Below are experts of layer 4 (counted from 0) of a mixture-of-experts language model. Rows are named router (the router's row for the expert), up (a neuron's input weights, with its number) and show model dimensions 0-127. Each number is 128 + 32 x the weight over its row's rms, rounded and kept within 0 to 255. Numbers have three digits each.
After each expert's rows: "comes after" lists some tokens at least twice as common just before its tokens as in all text. This comes from a sample of Wikipedia text that the model never trained on. Tokens count by the router's weight.

# expert 215
router:107122112176081126107140128123132097138141146136173130137139170142135090093079088137164165100105175170158148142147143065126086088199169137173123082101133078113053110111046157116077090135094221118135115068058105117164089123132117118105147099107113118184143139119205113097100147163100136118150123124122110102139126134150134121121124162134072145100110106175088118094164127129064176159168
up0:077098143096121119182151131167157149165117167160152107132151146128111131163164109138038161111102165175141112158137112129125079117112073170105085149104130136079132153209127149179133181137116141063145124097128115126174165067098101182133169104136164121196077105123139091134083134093115091195056133119120120095138154095136161127104197120150149135185096138161138139084089113133079095130124
up1:144135101164142145195192122139095171137098155114102146151154127091127072178115131145037112107126123122151119111161101156120163186158082133133110134112084073172107193135145124087137126096153104154110137138099148081126165135156120123140102103165162126158080126128142106090091137106131133119125128087083114099086163063186148150146092183134163159123067119167142133092207094118081175216116
comes after: " a", " the", " d", " and", " \"", " two"

# expert 93
router:060116090126121117124120106137132083137146139121142110152138151094095076084082134107198135087112158158124103142157171046116128147198118095163119103099145136101071114115048190118096079186110163126197140066092128118172104123121104116097128113131146120191135135077130072127086143149123173121158126136101139107155136124123113149049142170137069131115102110173088113116191114153082150148152
up0:093131149059108131176149178180143126109196139136155086127169129139147128122143176163099159127112143140183100129133121210158140082116082109106134133171134083208129115133071151181112157141158145152113125090082128119134120156109142111118137081131094104107159201113056184119186064165146158141109141117102066156086134166184178148113106102084130140128116086134186135121147116136165127165113
up1:149185103193131112174096097098149185099065135127042162058173076159158095039181079125117088131109140097089139119119126092092208137050132123148144146165158103113128103092187129167108146128127115203107131144103119128120117140119166108091122131169115153131060131140137100117125127143153125116160128112115130137119183106182088106123114112152144140127127095109068153144115113120150176150095
comes after: " the", " a", " The", " and", " to", " his"

# expert 152
router:094085131178129116105105122178124115123153100142215201136145176108110106117093100099152171088108128131181102138130110094117104048133147086134068131083130136136103123114120134097097099096103164119102145129098153125139114115172111071118148114087137114204166060174138078101144160176138124116208090208141119131164119156134194117077135135097099176127101118138081147121164081140108138115158
up0:084160155111136100184117100134155103121178104173155126139134091101160150100115101157152146115159085130118172101163141088109183131165104162084132132130157162118122178115177160117156089119137159126072115155206135102146080062139107086118100122181157101146081145127114075083126134164122136161108158177140172182156119130145092141093058054102129132168135128142113110103184096170153128138029
up1:124101176159086089080105123122125129150119096169115115111141091143113125111126180117158135178129148100183113195160100093156117160121048092146082136168152144184104101071200100167117168157156174146093148110093115041120208087133171131110115107101127118165106182105112097108124156115092085100124073146129074164109092103132131118112122085093176097122094131129184095083115118146160157137128
comes after: " of", " in", " to", " for", " on", " and"

# expert 244
router:131091110166117139100154133149125152123136121130172099155123130139106101066137100135177102136119169090147148126122173143135118105101156093141126076077162125055075095111114208143114132127100179123162123041153125121102134043155076129134174112148169125159192117159152107118080155137125132081203137160071154182162172145177139135104216124089109131123147137162109120123157078130136159169124
up0:078107163121117145129087104101150126143099095074102124118166098099144128079149135093145158059115061098152095120122116123130145158125147125112139124117171097111168126092152140134095121164097094147052155104142174178126124135144170131167109127094100097155181145190163095109083079160109179072148163146121203113115180099072158121161127198115141117175102092090158107169173142152179125107199
up1:096101158153065081117138098162100105130073111141144096095130143125136103134124129107110167167184143153172067156151110140116115118176110130133091137171155142120092153162126137135175128143170137119164201152138061162141176161117122146199117143147160144134081105138073149129109216105128177121149203118143117180143088152135190138065147135125171146148064094171134141106123071162115103157183
comes after: " V", " P", " M", " C", " Am", " G"

# expert 220
router:109158109147122178147145039151098085171204112177102120136155132165128101120093121136180148134121146130164142199115174125130138132177155097169148110105176108140064042134103144113097085110126144104171105097136126135107102114126103133076188080088150154145200156154136128141071136153100110057145081145115155117128147192133139197106143125092099129138099089142136116080166108147079148129126
up0:077121136131105139127137093107112064080116087109141148096148064189142136125130141157187179106077121082078099112094146137123184121120126113122125174066101153089059120082099130115037134122159140093100146061117096135123114104180158146158137131147076180073188098099173138131116130146108103145166092112107083148098169154088071156149139115138084125133077118093096148141098095092150124115099
up1:115140160148159130179124144084135130128192108132124159217167105167187137141135102171148049087139155148142153057091142139115087128087148093160137130102089117155085117077108117121170082140104156109151093167119126101160150118127131106146101111075110070131194127135162116099092095048116165157144173114181102117032127090126105130098110164139125151177128135131083119089166097120156166121139
comes after: "\n", ").", "===", " Binomial", "==", "===="

# expert 232
router:109162063166104114132142102143065139133108066155155125154144168135136069133096123131117127135058165098178157168120143096147135168192148123111163098139137140107079094116148177128112127164152181104146089050114163103144126073178078143104114094102140034125112069098129112126067156158110138117150122131059161128150123129148157136121154165072140194113089130145129078119106108156085118143176
up0:123109130196147148087138121130108166136155119186090136008101164139102092153155116118128120091132119141118112150103186096133176118085140043105127142153143159145080134099148076113123158145179184122109116082153090145167141140087131121124134093134058136121092117180140163094130120194136167102138119124143109128149137187136121160153179195113137131102053120148187105150121144125159065161147
up1:132097088131121154148115132120123149121179149128096089205121141133193136165132088104099147134096168116075110190151195132132099170112113106119134122174128082142107118149142150161127019130141092104143086159062144121120081103130111115129105076094075147101136165136142185184154128161149116126097113113136109109106094139123066129091209066140133173168086134142117108114144198195130113139110
comes after: " H", " K", " h", "h", " Sh", " G"

# expert 11
router:085137123119161122162196106139080099157172086132122099134187175138063095109130130125151139082116130152183093192117165100117084128150168132193100093122159103112109115149123159082081092158069135099169114040142149168145128122086072152087159131116172090134162120110112081152080147131146127115204119169081098111138135176139154161106144148140096124101057094136104114094145120156130166125166
up0:057114112043177126067143157136134160082092103133143112167150163108153181146099118070171121095110137106147130205148116093083143120172134168121116096109188152127134136151132114142180151135178116073157117135150142116165072083088095107166123141126159129153127098120131134097119100128117145104135189085182128102102046091081140130102105118080105091115105204158135089136118141138111073182117
up1:177125048172150142169125170162147180127129147123127121088200125125098135125154099114074148195155116110195114150101157129132136118179121158113104171066138098157158145154118120123118132144172161135089135102139102132126088115126109164073188127161156148180116049116130164129194158148077175124131151117120161149122070125181155127088153089183150090102152144129128155105188136194142121073125
comes after: " |", "|", ":", " /", ";", " 0"

# expert 16
router:101125131122172134168111087155098086124236124146127150133133180151119105112056104134210180149097142148203126187136166137118116125168159127194086055111153129143078100116091170083090112144117139125139097116103104141135091114134076149139189076113150108183183145098130114118038117144114135093184095141129110138144156172166156150111140123107123131123089133135100122083129134148117163138120
up0:126128112122076208177139102059119160101190124183155143145150169140142163110101141058170151137134138107150132174117100139067105086095087159087135184090098139098105128078165135123136128176073157131098098098087112093089149086099156110187128088132151120159139131145061112125099049133149117166161139088108119113093199178110152151132072174118158158122126181143129109108113127142137138155129
up1:182119160126129082098184134168082076124122144141079103123105180132107107149150165136153077098134112122180174099150157155090116080115159123102147134171104121180053125155179155095134083102159136116140142166134151144099210159193107109097141132123149137142058155138110152100118129114173149135123070079155159170138123145079202159115090115096118126143114112066166184131141125126097206143126
comes after: "\n", "|", " Episode:", " /", ").", "\","

# expert 70
router:096186108152098124124159107158116117145168089163124127106188175196112117129106111138205128102117170163163124131117152134104120100158235139183143117099129108133106055111117150130041104144126160076172105069162103121127093092166080148098144099112155143135174116120121089098118157147094150096145134125117137143157171160129192183098158124115055119094101102117067140129134142120097165124172
up0:185112101111190115086150194124146095135112162123144162147126143102091178133139168079085142146141152138159170089123078116094132150137135102135165099139170146121135203112165148114135121110130097127136178149075156122073141186192120111117173127164115112129106130145131054135181133136141110147096110087149180079181164161038153112143146073159159132113089119093063141070125105117158148186142
up1:155151152090062108081124099104163087207112064105201177197081148119140162108105136147141103090145107134122137093148103154161127156107119155165086157139119118174093126137100162135113106100105129131164141146128108108161144102089176086170135084125111125137137146152083139079122102096135151127127087097148198138129159159121156142074159118138199160167114128099100153085136023112103066129169
comes after: "\n", "/", "|", " (", "-", "("

# expert 71
router:097163074134065103073180090148121043132103144173145121135116186154128094111082105106192139128097144169148163152175140095113100132158159117136149077119119049090119136140056153122104076119103193104153114107080175117138082092169092069130130116120114089150154094136169088111110181187107164095145112145098154105130160108180130119098139137116088138105117156147116138112124140130079176176121
up0:097135132070155154111124135166186092121153110142177136154069090157143118146120142193143133161161120080127082119115110096097150071073114100120073126178157103129110119103091109105128133152142185100094102167135108099106129122100087068117127104153086139178118143083110202038154097137162101192132096104083179140128128114128199085077135092136158125130079100114167125132134103188177121135123
up1:132101108072116205102185134192105176109160131132098169100114111141105104102145112174163131141081090125119115178167130098098115094163103159083186117125151153077203108170119133101069101077143052068097116178133102154120113107146091148102098106147133145130132156180123105084126143128101124118094115182103164133139144132133104211180106101118162109154120145140100168095100093087109196128128
comes after: " d", " D", " a", " P", "-", " Order:"

# expert 178
router:116097078146157128137112139170105153164166124175087129171200175138069105132143133096145130108050150165159130142120120128116096093143174112175113158134165062120143105106138142081144118126124131082119114082092121119169119112178066126136126133134153103147114104103107060199099150154129185120196101139072115177151174180175158114103158186105081134117093129153079083114146096129116162102185
up0:066183137169107094141163149124143162136165143175066206099118078133125144147100177089112131102101132091109146127135163123146131144094113167120096110178183111136129184122076132101081142121139104105133093184099142138208121123099122145175088118204147125139123139111122130125075133158094135054124102132158171124106133168066137104158039120153100118128135154132081105157129172167185162174121
up1:136123173166140128169140144150146137154150114099123192146147148128121131140114157092124059164137150108166125079094066131151188109165130125121125083102079141153097118065154166142107086067114108128134178170163185128157159169132070112146149163124142147095158171105069102097139093163084065148152169197128187178159141105089132157104075068168085123099101133109159089094115166141116103104122
comes after: " |", " South", " United", "|", " Great", " Hong"

# expert 184
router:064110137123138083110092110153094090138204124150161122117183178133099107126089122092188179068078149129128111132132127086115106130165156121169102073111167129123108105106058155094108104165101185120113136106065143160177131115137071124094145056146160055159135110050141075136090148138137140130156118174101117118146125119162146112096147182120074143121116074140118068142155150152101133097132
up0:151105062108149166143159134165047157119077156172124073150145109091136125113172120108120161076108120142112150109144107115209108124109137112128119125134071116163127103153154089201160171197182076109118119174106118176129122134116118158136094114130111143073089177134061205139087109119163073109140160138069117124154113116110151139132144158128105112112111148238116163108152151125119104155128
up1:111070184101139146090151083160128144116110160130145154145141136179158147113116091108130079056078087069089121122123174143109161087112108154172122099100139056120086120147155128157100162142195106129075080184134167137147138139140117104221153187097155165118119157171121106154128163140101083186126155126099114035135130098117101139132171135134116155111131177124104128098105137161156090153078
comes after: " the", " of", " in", " and", " The", " de"

# expert 201
router:091084085141146117139145090166118131120196093194112108152141165131120110117104093118170166141061116130143123166152112067112109101144195104146137097090202115116133077156108138079112092139096169131161120116062090130139062113105127156143149097096150073154159135073161062123141153137121159087183080121101114168158128186190144155130132177079067105089114146129128076135116144148126147108153
up0:187071138092129110207149145160124120148155122109151166090171153140112111138075188089099156143130080105124178052109135128128137132159142143151115104112106118129114151124159081157129113173131140189107160155151089152170188103096127098124158153153173076097171118053149134092124216166089060146164091106127125065150113192111091117142158159144168093118131154162154136111092122137104098129121
up1:122143070100095130137062109137120150130132154113092119128122113132147164136061107127081121130066100111087113224153096138188140156126203131087133122158157171178082098124140127099122099130094186132114087120123130129095126093063114057184118091142124103117051132117168125101142159152078094093159137135125137153157159132100090110133151141150089168135202163175139111136094147071124153186106
comes after: " the", " of", " |", " in", " The", " by"

# expert 129
router:075157138145156165162179126194122113120174110159148124158142175150115111106150107125185169105047127145212112180143137119122072107112132125143088111124172114109123052153120148112058124143074121108154105084065125149160105118188102146137147122121153112184166117082138095156103150155139127101169097159095133172178149187183148159097167165108080137114099103150119094135124112113117189125170
up0:127078146150203112183128119190154109110144163155083097161086153162181098127149126136122128071189087169157134167098133181077130077122160063144136087077175123144167126095126135096157102161152163143093135132132151125136097175127104152158099124162208126045138175153118118097088141137132102118165175124167168086108160137136100128139130105156123100086120119100158113144197119195141107145102
up1:129137092114103088121174150141123144138193104109135116131152152096165064144187091108183157117067117135144161145157147135118103080089079143184139093074106214095122151170119150108102110115157123118171089153115141116146155127151169106151192151130129177203150088110165159119108136095106133130131081081210112169139159176124117151129101151142175143187122178116148164118097107176104112153186
comes after: " |", " 0", " ", "4", "5", " 1"

# expert 64
router:090167088149150149149095092167096087122173100170147165134189185175127120101100133142166122100103121132163107186163182136139118139120200102159111100115139145112120050105112181096107121131072127108160117107143156170101129127149115135060132094091148121122161133120136121101063149140128140070217043185088154131140147163166149160127137132114114193102090148131111081069109093153127129131118
up0:082147148107167137143087128133135106102117148138193088148137120106111120169146123143170174110129145194137126130093131118094097092111158119092102087159100117124099122156200183168191165102148144193102158108099195163164117090131143081120127139153130156098114158114102147129085144121114096091156133100118111122089178140051237077120156059085180151103138144106108165129115118063119164108132
up1:072146134141150074164183064159117094110121095112156102180198144130085118131080139154149107093125148097118163173156158155150125115143111102075131125095123037085072120121102145100098138183093178141160156080123072170146107111133121153125164139111145121109091114142149106140095160181125134109120100183123143187147101182202126109098179083102091145101149106150121107141142118127068185176110
comes after: "\n", "\n ", " ", " DF", " MF", "\n   "

# expert 24
router:100138105151156148169152097166098125120170102179123119155167184148094111137149106171159195104114164150159115150144154125158087094139168128172107090136151081121126129111133125117107134159096147124152124070071153168161059109134095143108164116140153083134184129110129109185119150154136178113180101175068125156144136201152150123108186203096057169085133133130127084135126125131090181115206
up0:096123104077192148096162111133178173147060123091137117175113161109111174105181096096094163102154147202102138141160159147111130148132125111133145119195169090160088090155105046119145089096111105089146117105114141163127092103135111165066126114147172103161164091102096136176151114094156158141152151146082149119087136108208167130144134141147068203128172146100138146102104162169106099112131
up1:129199115140113112134161111086125165131164144095160157155171152132113115123096145158119137137143188109110125133045092070151136162167143091142198112157084127112152160074163151065164118197157097140148145148117078169106248098065154115158166138141163089102130159121099134164142111157120116145100173131114110128149164133114186127133131129133135099077111157142063088088109144157086136105152
comes after: " |", "6", "7", "9", "8", "′"

# expert 167
router:092128102135149105171169118146113121125178096170162116154147163150130124107106118144182211139109125144169112153149142103146127095116179136174079077120170099103138122155121135091070101167112163103159118087072105155176089119149125136128148118099159118154199104116170083147109148145112186125200096138051124120191149160181150151093149202127067150074109145119132071121111138143096181105136
up0:150138106161094116117100133141075201119159138090189123167106168110182092083117063174138135132102147127112157143079112191129158156162118111103157124142111154079077129160139085150114162153156149152098187146152152143116125153169197111171088111107123108100092102189130086126139124166123075051091136166113149084149172147122131067158112106151123204142160114102095113124068099164135162159135
up1:081168133045115148139190136121090179128127144121168094101122170116130137100160185178165109103129071174122169180181183091104110078099122105131145096119092115133104112120147173093112149114131094147120118136128148201148118141115134057153140183108112174112131116110123169066140196113123119127174099103137118164100113098134201117128106131116164109139154170068071153111117057135139193135141
comes after: " |", " (", "(", " 1,", " −", " 2,"

# expert 96
router:099144140208123114155175092153097070125135055133146094151142178101130089132107085112092121123081137130171128175160184042115145163150158086156145093169140103122118103130145152086135117125139177138181138121086143136156165084160085127077127124075153097150113131166124105166098148144165090095173135103054149143171125158172103140121123145097101197098093078130117092100125134205113158137138
up0:120087160082124154178095165141132109116147107105144148177100097155063100130139119161120123147151142089159164112061170067109120108128175193144177088190073092143140144125114189145190109186070120137111154110170107087083171146070141125131084166154139134139091118148146148178106116113101141163159119134103130160160158156169158135103124091117099102125177109105092130132058127135070101063156
up1:089181114101112135141103071159080096080182026133131131126087152143148136167077115109073107159155150082149109104105063144097121120174135190103108135143117138106126087084142134130138115178138096098179169132158088151145151051178118139154126141136165093151112149155135138100114108120185091100096184138117149120090102178074194115121133164143155123069137193169097153140134136102159144106137
comes after: " L", " H", " St", " W", "w", " S"

# expert 45
router:091160065120134138109185035129111076169131136140169145148143186125065097083081099107161128146115122114139164174155196133168152110171114118159143110087163112120026112164092136118108085167111144116159104128111131134104107119145107111133113124128169121117157097107143101135102146166170149117132112127112115103175118133155132175061180178112112165066097152144135094100155094164064161180173
up0:113122112167098120123109145100110096112146154164119134076086094099136118164175123112121138126117125102150088158094109102023142135110117092142131100106136082133123188153100145147170144072106072092117108105120093199112167140153220078168125152121124164123150169106178133137104148117129145175087135184180071140109155143118088191159121101087080142119087165205145073145119127121153158119083
up1:156084130140188125139099124098157192117164111094116131125113105128117115167109091127153101159126075113142094154125129096075146159101155099117122129124122117152081055081158100160112147083156187122138092126127081158172137043158135175107153128179096082101108111087154123114148118127092107162182115068131090231122113139098149153113098121131082082127126201140156206146105157108115148081136
comes after: " to", " and", " he", " they", " which", " that"

# expert 44
router:107128145166162098135146101134102102142182112143125094121172196116069091128145104133159146115103156125174092158116148111144084109141172130183082106086190119110145091150103116075144099178106127098162110076062151176158091128137109131131104139129204113142192094129124108148097172172123174077177103139061093168157128165156152131078145146114087171118098106142144071129148140134102197118185
up0:119169155206177179097118079172103131129094139069097155145114146120097178154148083112130158099097118120160116127109138118190165120133093113156125177142122128117060149210161111165166127210161117133079101157121153155081145133117078147155156164159146139137066150105131133136126123136098126083189111125134098125065119176115126076181147142128155097077128114174117114111144114149036116119163
up1:125145202141119072146105153167129119179091089148116089082112169089091131159145129164160165077084147135105164100168157150089197146053116115169153131112124115129122071080124136109115122135130162120103203188084149140206133119115119099065191121136170142124169147122143179174093121088131055142092132137123096150184104121137120095149109081118123139143095102155116189109158119123167116134149
comes after: " |", "|", " (19", " in", " 16", " 18"

# expert 117
router:109118091119108143145100134116077059161154142150154088151124154125104117071086086147151120138087188159143112177132168099089102156181153125155111155100159052054089091112038165131097122137115165101169106115123163117129083107128069145124216100115121103169139125089148102125110146154156153102146091155101119134142159082188190117133183155120068158120132146168128119120172162124103164126125
up0:114071126127116145146076117105138141163094096073153150127122164128130134089122104147136124098167199067112165141142094147078175159085147073108166170089197139143145186081119148102069142124135076191127114134098104170116168087143099118181204130124147072157089146176146117100128148097119143155186072158085126133127129104109150112121193116168128137144177184147096094097140080132130120142103
up1:064186099096135118097129139123107146103080101109088127100209149089139109149155085142086109169055125152139107129121115115147138125131073149141160123136156114128070125140060181129127137107180178094174137199139156080172077146141165178092131136091140117135072080186108148178117139114104118164114086145151118160132147077127158148115096091114180191148133101106139093112157161059113155112098
comes after: " the", " D", " d", " B", " b", " a"

# expert 252
router:127103115145142145189140116157121121145186080181113143155163187137085122155142120135158183112080135130144114136133122099136118100151193148153119116134161036130122096147119146092087121136104136106128104083137099160146095075189116148129125088119135092125216153133162119165071136150120157093236060120098167147129155154169161172138174147105097109084108136112086106113111092144078166123177
up0:111107106126114166144145105160148146080188169142194148087086178068156104139171110169119188104170130157114129086170184123168136117167167085092124098149136091157114152079191105133147116148126034123153114113112162077138212180136127148139129114077139135090147143132120182116138143141152155113146089169067117114067152117106103153114128157100102104137101072150097139131106059135118103103149
up1:157098099140122171149134156090164123135144101128139140123183144116104100152125158153213159155122170097094137155127139203118156172153125164097120174098109207139160091161153162063127128061108106115090108093143098116107099100162079130139110109146090120211159123100095037073091097166137109138137173146103137104180134113137157113126153096106113082120164130138158138127048112105102161126180
comes after: " |", "G", "D", "P", "T", "U"

# expert 95
router:086105118114160101120162080160130076152201123140098100132136167131096109070121104129167119171076158125116103123165150105061110112162178072171146074077174079085099119124055161117139102176144163124131144079120110104102110078123069121085122099127146117155137148086200064121105152147103144111145099140114133124147146107135130154112136124083060109063066085165107091123176148127141142141155
up0:075120158121126094075134131098109157128119082167116089080171075165109160137126111151051046131147078157089172177188105163116181129172122165114134137167156110074160152124148193142117049041116178124138156100177093147110188084119103096124154140118128135080120121125153145087147138114085116126111140157132168103115110141098192132147136099129122103108126104150129112109165136102189103112114
up1:151167115122175155153143065076098172149169086080053094151118083141131118085076130093107111100109128126106087130134122165162098150102111113122121119111155139113170171147168110100097142181122105126117123155132191152144123171164173144125163107152195168134135144165090091132105018079161088162108106147135144170137150129139063136128091051193121107117131149129104169117151159131138182149100
comes after: " the", " of", " in", " and", " by", ","

# expert 149
router:100104098142135136119131111123096138155170079166116125144157164168082108118114103148168138118094134145165130170139137126176081128130172110186096112122164116125153073158119131097112103147108152091189147085087152134171093115148134142100164118101181112148207149101162063163114166151135205114157097150044120132150135197191138159092151153108055147113106107121162090146135147139063190095162
up0:106148162118076089124132146132152145120109142213144114138118105100180229112124078139143148162152066175134141076126111139154059145132180113168156079112145157119144112106056171083107084150079111131176071142110127142156131146176165129177121095126106112131170094142108097108154115100114089128133097170162159214154148119157136120091103162123122153119158112090169182154084169129120120109168
up1:118123161146114121130119113139123140156160129123142105162170152109102149099105111150136161110062146112114106121143149068134140140159161119127095103121161069138119099083101108125127077188081189113154115133168098128128086093167068086097191173140166173149138099083114103164078128139029110091098081139110123135111167189121199094070150110143139143088074106136078151180169126187099141153162
comes after: " |", "|", " (19", " 190", "-", " (200"

# expert 196
router:130116094153145119131167124142072118149128082141102123133188179154089112116141134089128118089079151164158118140148140092120150100135183124175146106152131065140098059130151196080087125128135138118209131085148101149134097128130100134092123099129154152154148125125164094139088125159142158093228098112068173139121207148183173153120133162128123116112086108149095104133139076122087186159206
up0:143137114136154144115130111151172122174079152165067073074071153112161123150118171077182147125105093100140145130154140110171132104135210183132091149133118138151119104106101182131218095084139146144110097128140139148134075119094118137157111081143111162114099134103152146105152120192110080078102067077140132126110136159081145173177102107118112079099095095158118124089114179155074089091184
up1:149131128110090119132153082082072155194160105128132200121155094133098133156149171206190078146085156146103114125150121120093178116120107112145144166169135149071101112115149140095138112102170185175116132174096147089081107127194138097139125135147119124156103130179133098163083134145073106109126075138137104199145157102161113155135081138088099089126195080125101140110118109119097076200110
comes after: " S", "C", " C", "S", " N", "N"

# expert 228
router:118110130147133120161177115121111138141157132141152152124180177146098113130096122205181156101079134147172100119135143098126080093159167117164098105163174072088142084115122168113106110185103116107145126079081084207165086160163086153070139108080145138122136148075113101157118142155150143108163104149086124122140176147195182164103126149123115129076093093146092078118142182151084175101184
up0:148160108056093120106106181153072127183178144124082159124122109113114123085144120126110202085086115202159149131086101155121131123170149133130102141113163166128103128147096130115171154156183130103094104146170119142119130194118059101148105136153094183073124113088115136146084173172117115114167150137092108064205122126104150135146119132154149153137183189172150077191177110120154112128128
up1:136137098110087164080116175116107100121099121181162098164144128087126080163090121187146092139179109176085106140161118116097047158114139094104110108149071143094079071095188148135079063100129107195179161105109125140135172152138143114115141131070118156200130170082085128144148149177102175117185102091119166165163174078111114143122150147138120142122101143134161132102101138109161164132154
comes after: " |", "on", "o", "°N", "|", "as"

# expert 157
router:117124129140129126183159117164118126133174092140132096187153168134118104074127097112187169105095133122188122189146128122160054116119155145188091125145160118131092081188098139089109096178078142077149123110093115121145087122159113169112150135114154103150187095100132100162095182131153196092170099161089148115158126185194131187093155199115100140123082117113128094112142154121119183106151
up0:133113121128092162116134094187174122189079055117121097130163153106143077127112087140094202118142101132144099139091143156104153113089101158098143064054120165093079159145110137158094132143137137152078098061062113117067117126068186116134152154133164114209108105115128144142088087176171159123105164169146170126136153102102120098141153149161191135110095098098114127106153105096128129141091
up1:149134080157062130128121123082110132137121095191090075168130119134134110127085161124127116137107122205111169097162095092196114077136064199118124157133116124202122112107118161147117121112099148103170151103105108057134114115103112083175187158104135087110151110113141120086122151093142118088149110101116113121037101055152066121166147133147179151162110179180096144102140135106108139160132
comes after: " |", " 1", " 2", " 3", " 0", " "

# expert 146
router:121129121174106109174142072143135118151134108143168092179150147107142062112132130140098164093065141153145141154147133059116048153150110140163130065125202050089100144102112181094144114133098156142148107119118212162142146109168116132136192119094138125144130088193146104161086165147172089147169119169076123142135123119159164133096179139127104182105102090157125077134174113144144147087129
up0:125101154134099066115079140080145141136145161102151199183150098108095071148128119136130159162147128157155178120133133082147148073117144129066098154161131166147163119138132125134147095144130147118181199142165107113127120111119122135080145193149096136120087156130160076165148139160099139172092109121190198090121173137103071138070080097157142150103111146151114040144181111162172175117095
up1:174126173174101167207141138160141088178082183157125137166146110118175120097121122140107147098125140138157146115095091147119071132174125201122123116116069139139126131113132120125115029143071147158118176126125164152156108113125114101166131174073131143168168174114146141133186143153130077132114169056086166147137066106129134119124151101145108168094117106108058085102077148119060150135152
comes after: "l", " R", "r", "ra", " L", "a"

# expert 121
router:084119055139157180099126101170129070182130142156095149136122151146057099078106119155159130168105151125137142150166156066158139075190129108164138128099151093109075099136113114100115073155095185070164134130152132118120106090109119093108093105116150145149133102059181099106114143165168187126134105130137155144149131142128154141072153173105096147094096163132132134081138097151041147198162
up0:150125142117147083141145111098108123088152162085068149171125120140135093088090098094076139098096152149123181130160098143154128163148134222134104084160092076133135149079137127147160125124086139143115145154116096128153094207167145103078123189136114100127103134092136138190151148143182125111080126127116130051162120127163091069145139093153084139151092036144126071176116083172135163130109
up1:085153131126166084130149139140137135144142112087138154162128104090121065140117142167151095124162143180115164101145094124135108153173068090159166114073127080090163141119117158167153145049104138149127169110165168107150182152145149112077129109111088141134156106129124132137110130138126117158030147095160109155126048113127163173090173053128040094103100116067160104097189111119145151154139
comes after: " a", " to", " was", " is", " be", " not"

# expert 10
router:104163082116126163098155126144123124133134111134194115148167111148084150087107116080201092168138156121126125141150200082126160074129148124127121137089216134098074069077113144135097108142124161123174106126136134180161119081104131101094133078141149182160146090132142087140111170121143105088139096181127118164158178130187148218098185184122101136127118133149106105087171103148128160142176
up0:151128151126195097105129134135115138136117057146084152154130064125159180176121114135143094088095124064127107122173153135155157122094122099141184078166147180119073105188100119090112174189142092117167108129132145128158140102079130142168093101133129081097183067086122100123132149167106097091120164113100145142185103123119114189180098099153169096169122162140139124133101198135138106191076
up1:140134122073145135164169148176092186168079177106083157054145121186121098143175138097109124149139161139101149140110120118102133175112179108123117177120068133153180094057116109133187136181075144124112125186173142108148133138179139108141119130147141162194158156116108117132124130076204149092180121125181110164079095183118116141162162162144133134090122135126073174105151158153122144131164
comes after: " a", " c", " was", " the", " sub", " C"

# expert 185
router:100120101135124110096111127160129047107151135168165089162133150130122109124112110109132141068112177107147118152105155084119119108163190146150147065072141135074122131149103150112113115103098170094191078071157153161092120039170088116118153056120162114143183069131208120104097135146122156138158114135077154132124114138152157171103169161083118214139096087123125137119126158112099117136170
up0:160190131112108152117131140104091142149141170054179109136102079084160077139128093103131154163144168159086110125200114158112083154122156131152116137128139142098149098115093103079068101120117159155167112112092132166111124135142186108119102081167128176127100142066117142077184121114140091085077117092133146138132128131167101115173175183127127107184153233186121096106116099169105170130114
up1:125104077106076185083153173068110119156111091127150125137157109109073086127171104134086130086108187065104090135151118089055158100105173134127144121175134101171118139104218149118102113111096133154134071165140126129174120148103130106137136152107083062148149167154090144148101067133069139151181153120102136197122125155082128088147158130137174113086142138176147139128110163104162146126074
comes after: " E", "-", " A", " \"", " (", " al"

# expert 191
router:086137109171120110133173075121091113143146086131125141133150201174113097149141139124138140081115147148150099165159097107107120136155175142159137110119195095144102082159124166060054112142108161125190090058137102159160098094173098119092164091137171117138177139123163111114055143157125124094174091115075175108130185155159167159141134146129094134118079128124107085126138094113044179125152
up0:162121145151154113133166146165032186106166133155147098135092128150130152093190106095116118165116092087141111154147092165168184140132154169145109151139146079114047148212084099105195148086120126175129115173162137155116103091128134117135143153096132118160141115117126116119141125092110159102142112191151148142111074158183130100191136140134091180145163204061160132153140145093162118106157
up1:116154172132139170136154191106096161145124116085084094112177099146139099094151184156154129171107133200187183183143129149098129113138132138205094117217156115131133134113124102064097118166142127126135088144147122100120159124189122090203175054116097145121165110174159185130156117115116145173122139167119142192124157162118148083152116164138104114141103136141137141121172144129194165108162
comes after: "\n", " N", " L", " M", "D", " D"